Experts of a small language model.
Size: 13 layers, width 192, vocabulary 4096.
Training: a variant of Muon for the experts, 509M tokens, 4078 steps.
Below are experts of layer 4 (counted from 0) of a mixture-of-experts language model. Rows are named router (the router's row for the expert), gate (a neuron's input weights, with its number), up (a neuron's input weights, with its number), down (a neuron's output weights, with its number) and show model dimensions 0-191. Each number is 500 + 50 x the weight over its row's rms, rounded and kept within 0 to 999. Numbers have three digits each.
After each expert's rows: "comes after" lists some tokens at least twice as common just before its tokens as in all text; "comes before" lists some tokens at least twice as common just after its tokens as in all text. This comes from a sample of Wikipedia text that the model never trained on. Tokens count by the router's weight.

# expert 13
router:581432464533512455514537498414469577439487532477525489556556546478421480413574495544482509569453522526445508548604548542470584516490540501435452494450531458483475433560487560550648506541480569494490533506504488444500538496549520486475414521559499559518452452496497476503437520465464515442480571512476538503402401515539508524459548485477567476476541471433408556514525530505593584516470476597519432515452491494480405489412583581461628468513405604470567581464503517431489576533496490478524456403498538387589573391523531488440526540501502533498475414589483434475527550510522460490
gate2:592441533520555429527522510430478491530490555457467429444454458575426465481454518475573524474447511485464574508541516564443488433425513480450555572469483498557571474560427590497550571535491467470515499551517529571514425443576546525529438492477466457554506528529472503426401423458478550468478530509540467456512409486533526479563435545531442547500495522453432584511542387433490547571423429536568487486420488373536429527536507433447528607552366531476463564560574461472460493429535574550550445436521513490484494483564459501583496433474448502591467425601473481458508546509449468466
up2:474467606506551467507616505416455462505488516524418521455505476575500496477400533518493553510482518597368503474559470510537489428633446485499492518439470446652481431493447537461528597519423485476459519492493493604461579442452500484518447434578441388534503518563464462510541521512479539461422498483381472595518512434577560533614494463497519457464533530522590533561519447498565518588526460483524473512507567472533462451526471530508465561508483528427461518414546529410490415503550576436486531513511498486446486547504517485477482477552572418544545447486376452521467476465449463489
down2:488468600488498538525518498466493540502437478467493497384468436497496515499497507507483457507382497444492507548562456512412479472469484524445480455454581489522474383469580508496496474563456422454498361545485458406428537493531513539580530551514479363486562469456529493500407463429457528520492510491525490533471501512416489542555545481564519475563392491509467496443465563559503411437423454534647510542564577440417534630541505462529475558471492557425505453431463515508581439578511452434516489462497519511480480526607460527558527559560394489501496480453530468540505504499491617407
comes after: " ", "20", "19", ".", "–", "18"
comes before: " |", ":", ";", ")", "–", "."

# expert 15
router:590432419549520502578494528456419491480496485505492571476558536501509482477507528460550589486361475440527500515520491574548466456446468562533470442466527531447498482559437500405651559610522440497474451473517512552496559423512449545554481426580526518558449550523540443499466504529552458507538483584471532476506438553517492485521521529430542451587535537486407457509563522538558505480541470539542577566459449433506492544429522418486427487544404531445412523545472451590517525483437515619568452459536528467495565498436442428473506511491569497506540450477628599458493604516548458557
gate3:511559493495509459521521468477447450515477544567477564490455521542453489560574513529500474457473503488434487498585410536545556410509511556550509457445494391412493497549494508428574561528458542625507432485467481540507447382630474540514465429483512570571419513427530450514622490465525569502466469484503536551524494483456503514464525479391514445439496555625473604493519503510578480478544439483492353460484513521474498452411534425594533445447494492476518527470476481521589567516501513537528495405531647497442424507475551556477521456491514422504582417466493432479433527510470541501
up3:419463466578558488499469554487475451560465486441511489488430473431554431495470488498415461488512506599509457481538507537577472468481366489519549542587477530601541475519436505434449514512505515509513354495449441539515522509518545491497554403455480468538577522554417582430528386509480516554510569535390514514568522471517481615434450509473511618557510456496473438415449506511428486481509536446526403513562536489436461498534518586520559489531466466547487581523521545418435558474393585584480527486526447532465475488505485567465484573533426487493476454527434519410454548538435503394
down3:491502418431560451482431467466651498502456437532498470479462572527530523563532443502447460573407458623552442471455471469439481587469592411416438536481440523487534564521588476456516442494394483597524618543426537483486568460470574485515614532454425478447521502494547489535517552526456545474446437487499445577444587499538523548496458525417464573524497561533509482473567515419431529453441463537520583537520446476442469471549548573427547532489482525456433519429506521442461546466498507466553488548564487498497592542481494416476481430512487522447482417529548495456562487516511428431
comes after: " |", "\n", " |\n", ";", ":", "0"
comes before: " ", " L", " P", "R", "all", "E"

# expert 23
router:539449474560491425505528504474428594442530545485547548523495508539451484383479587497552532590338515528490510540513447535491481512478534481461463523547524455504452531473522325483588432499474427495440431518549581480535578466558581614525430476594514576464452575509405393454445448489438546479495484472490491512479414516488466532501547529437553493507556501441527538577548543446504574530575481611564492464423534512552510517461522451509582500402405492383480547492455480481445506546485497439437498473438476458536501497479574543456486497552457531444465535485502551505496574520447461520
gate2:498484499455510432592500564563474487519476531542497519510499433448496504516453480546478537514455504399439508564401490532533470443557545503572424498541507524454436489510548496493625477377495512539503492521550594592507554497470478582458514459523511611518498527503417469552372554530458585547523435470543536473453357425509500464465512595566524548499603512545522532490444403589525441471587477517537470525501414483495509467447502432551572437460453582510467484539503446593477497529499490499553512623424419442486523536511433454489445480488508618479412515536449549464514430481499568535
up2:538507508439466524448436482509526457550518364433446470431527540486398633492480533469458498421506489525487498518503467448580468476510448559545522368516457540505463525489457486484404443573446468524481425481460483493385512510535446513490530511537476480543456580471574334433549471515490481461538432514369488448534490567443568498487485518472481439521418479442606486457440550503536497452457475497532485478453556473491457558495529512489459535494488422490508525450563496500517484517602463522513479486597532491512504485440583461556540465414454463402623423469514522382464485630526538541
down2:486484494551533517606511497512392512583447525503556463533431509473476470427528477470526441454493514447471508454547542461441471519594464522461534490492547531546503499460426538481455518405415487562511466499552486452512501481627575529464453528417526408489466446444443502518446536590486481597480515546639498527434419444536489492492444489459501572406569499507534493455557575541515502530444491467523564482463524480617466571534474430551544488595584434484466537363510349455475389481567437502480558451561449398529546481428515466520529463461463473561493472517450489522495494465417471538
comes after: " ", "20", "19", " the", "–", "18"
comes before: ",", "-", "19", "20", "–", ".\n\n"

# expert 27
router:625488458517534448631549502467483532488508461449546508445459488446558542462511495567467488529478484474570537552530510542495543465440494399527482384525533439481447457576419520440630462600469469528564493544462443372419576462597499509536491542594573538450493526474410493450472477501476491514504534532471505515408477497599507515463445534492474425491535450555497520523531559435538514554513467621498534553403522514492514465469497502426485496495461461399520562444498367525509577559494456513546478464576488461502491510470466387562459493542546551431445468527489510540489662499505506511
gate3:539469465496521462434520541524500597587498533572524561496428436537522510442555539475457501549523559514551530480534600492491431465508500476441383419508521536504586499468355542499555498514485513436423466538525457491487521561530498554452402505490511420535461504515517410590475519469563476472451422395528511479388441571427464539410501507430524403534509522451477571490467542488468433393444573466521562551528489588524453542491479432573540468447532476493408557498469500510488555568403532483549476615463423527524548512477537436514500582502513510459540518555524454568448550640491525514
up3:543636487511520490503438548552532579509524443527473518562528527471462477504498559647445532591439527486528460614434521491468515453521476468483478461560514536462548466416364545526542472506403523413486439575434500563485489539485490510450484496415417417437577466509510359617422403524533492475528476508602569491447496500391586430469487480406500424468519521487466526481367466496525428498511501542527553532509535521478517547555559526474493427587522465440523537467421495487472577551523506475554446568498504467508451496485551417486520530461440535509554514519446513550473537511477497560
down3:497515565533488501384476420470511512571609486478560475516570584446581600506465526545535507464461574482459490547558563565488446504544592491427542499482572441551499516539476480530549508480595508480433423550508620471420555486485466473586525546451531435530523527529535479543533511534508514420572482440501408559469482522550443545521523498536423562591415524569548501532449523523536532555530448535489481500508604434487415572450534589511518446494507576412467504535477328473508563513471449545465512486406470531566497483472523502498535536417432520459489432565502450437379512543476532483
comes after: " |", " ", "–", "0", "1", "2"
comes before: " ", " |", "0", " |\n", "1", "2"

# expert 22
router:556431429488616444537450490504449551587423525488561518472521510507530511541481499504431536517480436511499474499477516605495507511487435500478494442475524555571537516435475492520603477588520481470449519481496539484462509462626490477479388498590519567521452518610444484419417575448540446465495461548441556567498425604484499528492462528469500536542548501571592466481530433544477456440465520522562447421457486498559490439540417473460459487572443546378459572519530502403478634527459374427512486434522573530584529550450525499537427429584540485503507451536481500528516581521545485541
gate2:488512426458484594485436504549500520555451472426449548566429467524543514480522547503447495545494593445451485501533510515579417481483525534498513440448481568418490534539549461575405593562462516502543491470472463509593444523489532512545450501533448500532443471473422479464516486482481500582506471447465522552540462508434424413463471596457482451385478452442433465447476478496493464489509504395461450402539447440556444530537508455456528607457602566556460521503507498412381446408546418488498496452487481441514397588550496411532445458554460493556441480554458474463396600514528485582
up2:517478507509494493539396447485518528547513401516515464462465584486530541557549445484419412526441570453553484487496408523524398544493627593444491554482424514470465455481601566543549535509574538441464470563490441511529489565573438420518505510492493448511502500508529493458481495558520491480481478592565452681458402564504555512519463535523538525482427451460493446500551557439364520586468470458531582537415494444431465439457512578488529464421481491470519528478478499569490418531638539481481484468503492451465499483497424453455529453528395460552557493546449455491465528441448474465
down2:536556541452432435559469500500518553558491382543519523501442475499566521481443426519559572399438415507494433539519465458559519506587555550477450537489493526471517501574557551494449453557482550494480414492453530520573427519451438555603481532492471444485546483531467594537515448354478447538561502576457506560494472525486485534468504502437604459497443450450485489510524570449519474465563438492489574499435581500471463504501398496581535510582542435494492588552485543502518527569519470530476495518654549421455501512514461550517524425568441411508460420446455380479463442510483448597
comes after: " |", " ", "|", " the", " in", " on"
comes before: "20", "19", " ", "18", "10", "1"

# expert 1
router:559453531522549389582574450378533518441490553580529428487461512499581516442584522520414413556500497487535573515532493528493483594430446475474511406463497558438423473580414506533664458625535479512549525445520418461503568447503478546417438485547576524466560523461585424422425554509491446456467517604448595457451452512485510511462500499577508505498518495516501513574492459528508499496574471558549480463494483501508431501537456509464505508487427555414442512479481511440553485549468466509472445464563460556573587430548439484559509515465568459500524414544544490439513549450467500484
gate3:591536508513549463447499502448526511509425493435470559451411502511464580468456418527535433558469522495530530422495518517449463482453481485455494509564486495447473425536485436588567505527452534417585529421446421527606511569557460553446551512598481542454531506572517521463528508539408519458517498626398482499534520524548430565642581568497550438458507423539468455503522482517447451469496563434582554500534588490486403556540514464598543502406446501537451569521421514459487515518490543446434436513593447549484429593475515519578492546484444442469510467515483492539424543492535525433
up3:511536559449550543533507531546442472489540521575493555614544497490423518567529523459604600452531404547525428481507490489476591511479543517479560471489474474451466515494563486443521458482499574477510520505499446497521482394566537582512496532444450503447437455445522490555456551530439570618561449437488494577527508548597553546458515502540447501571571495506473492495459408508484533525443586550496485485478468542516559521593389559405509463506576582498385454534533406565568518438464552506515558424442506453446412520597538410465547580487481468547469540468518502431519545596552564534
down3:499512461509546493496478521556466531581547479489487580510447436498579500560448487461526532394457534423505502485450516579555506487469472459486542450539564525462448455484496502501456484608583534635359534521502532493455519508568478536564475490452427531493495483515615476466509488515522430574554460513566478575610496488435460437462570391558429492494531445495432586463495500459463538516545502429513496483545523403484524508513592496443464449517423430564537514466559372464428501499508468549404377428470589489506445496574452507548525441551508498555537513499557514473417506461433610437
comes after: " ", " |", ".", "0", "1", "2"
comes before: "|", " ", "0", "1", "2", "3"

# expert 10
router:522477502517472407494557459430490549450526534596512516516466526494496538473448573604428490549432472564502486561515536463469470582451462445435535414501504529541423507516399355527532529562511519470465438546470505493509525431615510539457379464582518510424383498456532419494471504530474407430495563551436593468390434470488521489528432412427506447475548480470557531538529564503551573523505445636552507410474459494496477532496552489491604515551433563458476529494449462474458545476435475472502431458510493482508463486524507488493415481468526471540480465564573531436499604565491423485
gate3:426378426518660504425499485453494389567546514528513428420404543546488497444497515561517459522533472524524532531443541531577466523463504442557579448485505406418495492504459464495578540485535578482542523517481557463488383399461413452433451516512469579433397501478449598421497564480460511492576576432600503514453437481507501475501558471483527525480521445448541599499544493434430519543504484496444475464580480535433513518607483467457554527488436442456549489489524445488489503575602430495519528491441474522555548460537523502548533503429502427537522448574442491427476501513490442453
up3:531539495556540423465451443618514575511389443515541503476488488529475570491564382524543426450555466512485471439502526472521430542438468461507444590504611429518435386512428450471498551572458431596475474560458537508596492590542487553469506512390511440490534508490484503540471581528500494491493445535542411543439567479514468440432416456487451525419386504561479480553483598535523488482454453443592549553473576507466546388509524521513579556456507520470464540500477461531572462540614509537469506521526474568453540471480486567505543488515454498407500534475450451547505588420510475464
down3:482528470526497419524494579429659477373518511535410473560531545495489517477438534497445483429550536482461549487462461503420494526548527463450609468486506486476400557525455504583577549492390518488499492416542436476513550510433505508500474512589522499460492493591512472542567448548548518531512477483411457489527521496461522501530484572489529572554475562407447554539415632556530497547516498511441432505481421438508472575515444597546537419476574443433514401524601559516493422483530555496564516419499476551470402525471526573511472399518460501569506511549474484504454546569498578481
comes after: " ", "19", "20", " (", "18", "A"
comes before: ",", "–", ".", " |", "|", "=="

# expert 4
router:612433431577543454544532509482493529499435465471555582465463552536502509441460491423466503543455537522508605502501506504553487556540443464497559439567517473496476485461468380516616555537490429515403476436514493421505532538565493498499436369499590492463551529502432478467459500458547515528576556626540501470416426508493429539479445540473457528503507517476540472540480484533490533518520519572550499492434522456571420569507470457379480441455437525400545578513498343489569493604416448568549467482518526530515556491519429445435563474508459532424408496540492429524569514496484521503
gate3:546463531511506496358393562457483558489536477593524566499489417546492475487495529493454575435467547552413560540491514533488559541465465540519440371555485535439581476521449481532522521483474439437463471489488524569498493494530512468465516492436480463378555550567445540526497438489434468358617519549453420578505478490534467453489541465414484419516548488557537477482563530401518593436471469486459535399522498591513493532548592440433566541533440482466554477505456487469490465468467504444503447521457531528418517452494511515446498375512560547576475561470403461519443457508559594516
up3:571448551496597559415585453415458498507514515602475553566526455503484557469549592468414500476561522442466550506549459483460580527433501489523504417603482484535428416517432438479461489447470548407588465462476495580522516478526448477526371469475612436438563463521450529451497502476510476466541472566378527407442472500511571493436499412418469577485520473465522508492511488396589543534521514526441475497581489530394443587578502438448540448458426486534539499531426424527526469472445515494488486526429539467481494466477490482565520384471465500477478482473444471533527497505423558447
down3:461506576465432574473510438525650506474552485470441469483556489569472397388417510427543571487558521532527468545458517476419561467571469571532501569493488456526452540450559434486445463546486595443495574491475570500561436494588558580525606519426478502407498523532556452445510494502508389479469566490456499497422548569613415491428508493430506499584600520533498465480529503491500480511483520495422520540523620484542475505416521595599554495489483522516502479441499506555460542435474494411497555466455496460560457549557497531534474438475522497582513546546454492611482542518441499503
comes after: " ", " (", ",", "|", "–", "1"
comes before: "19", "20", "18", "17", "15", "16"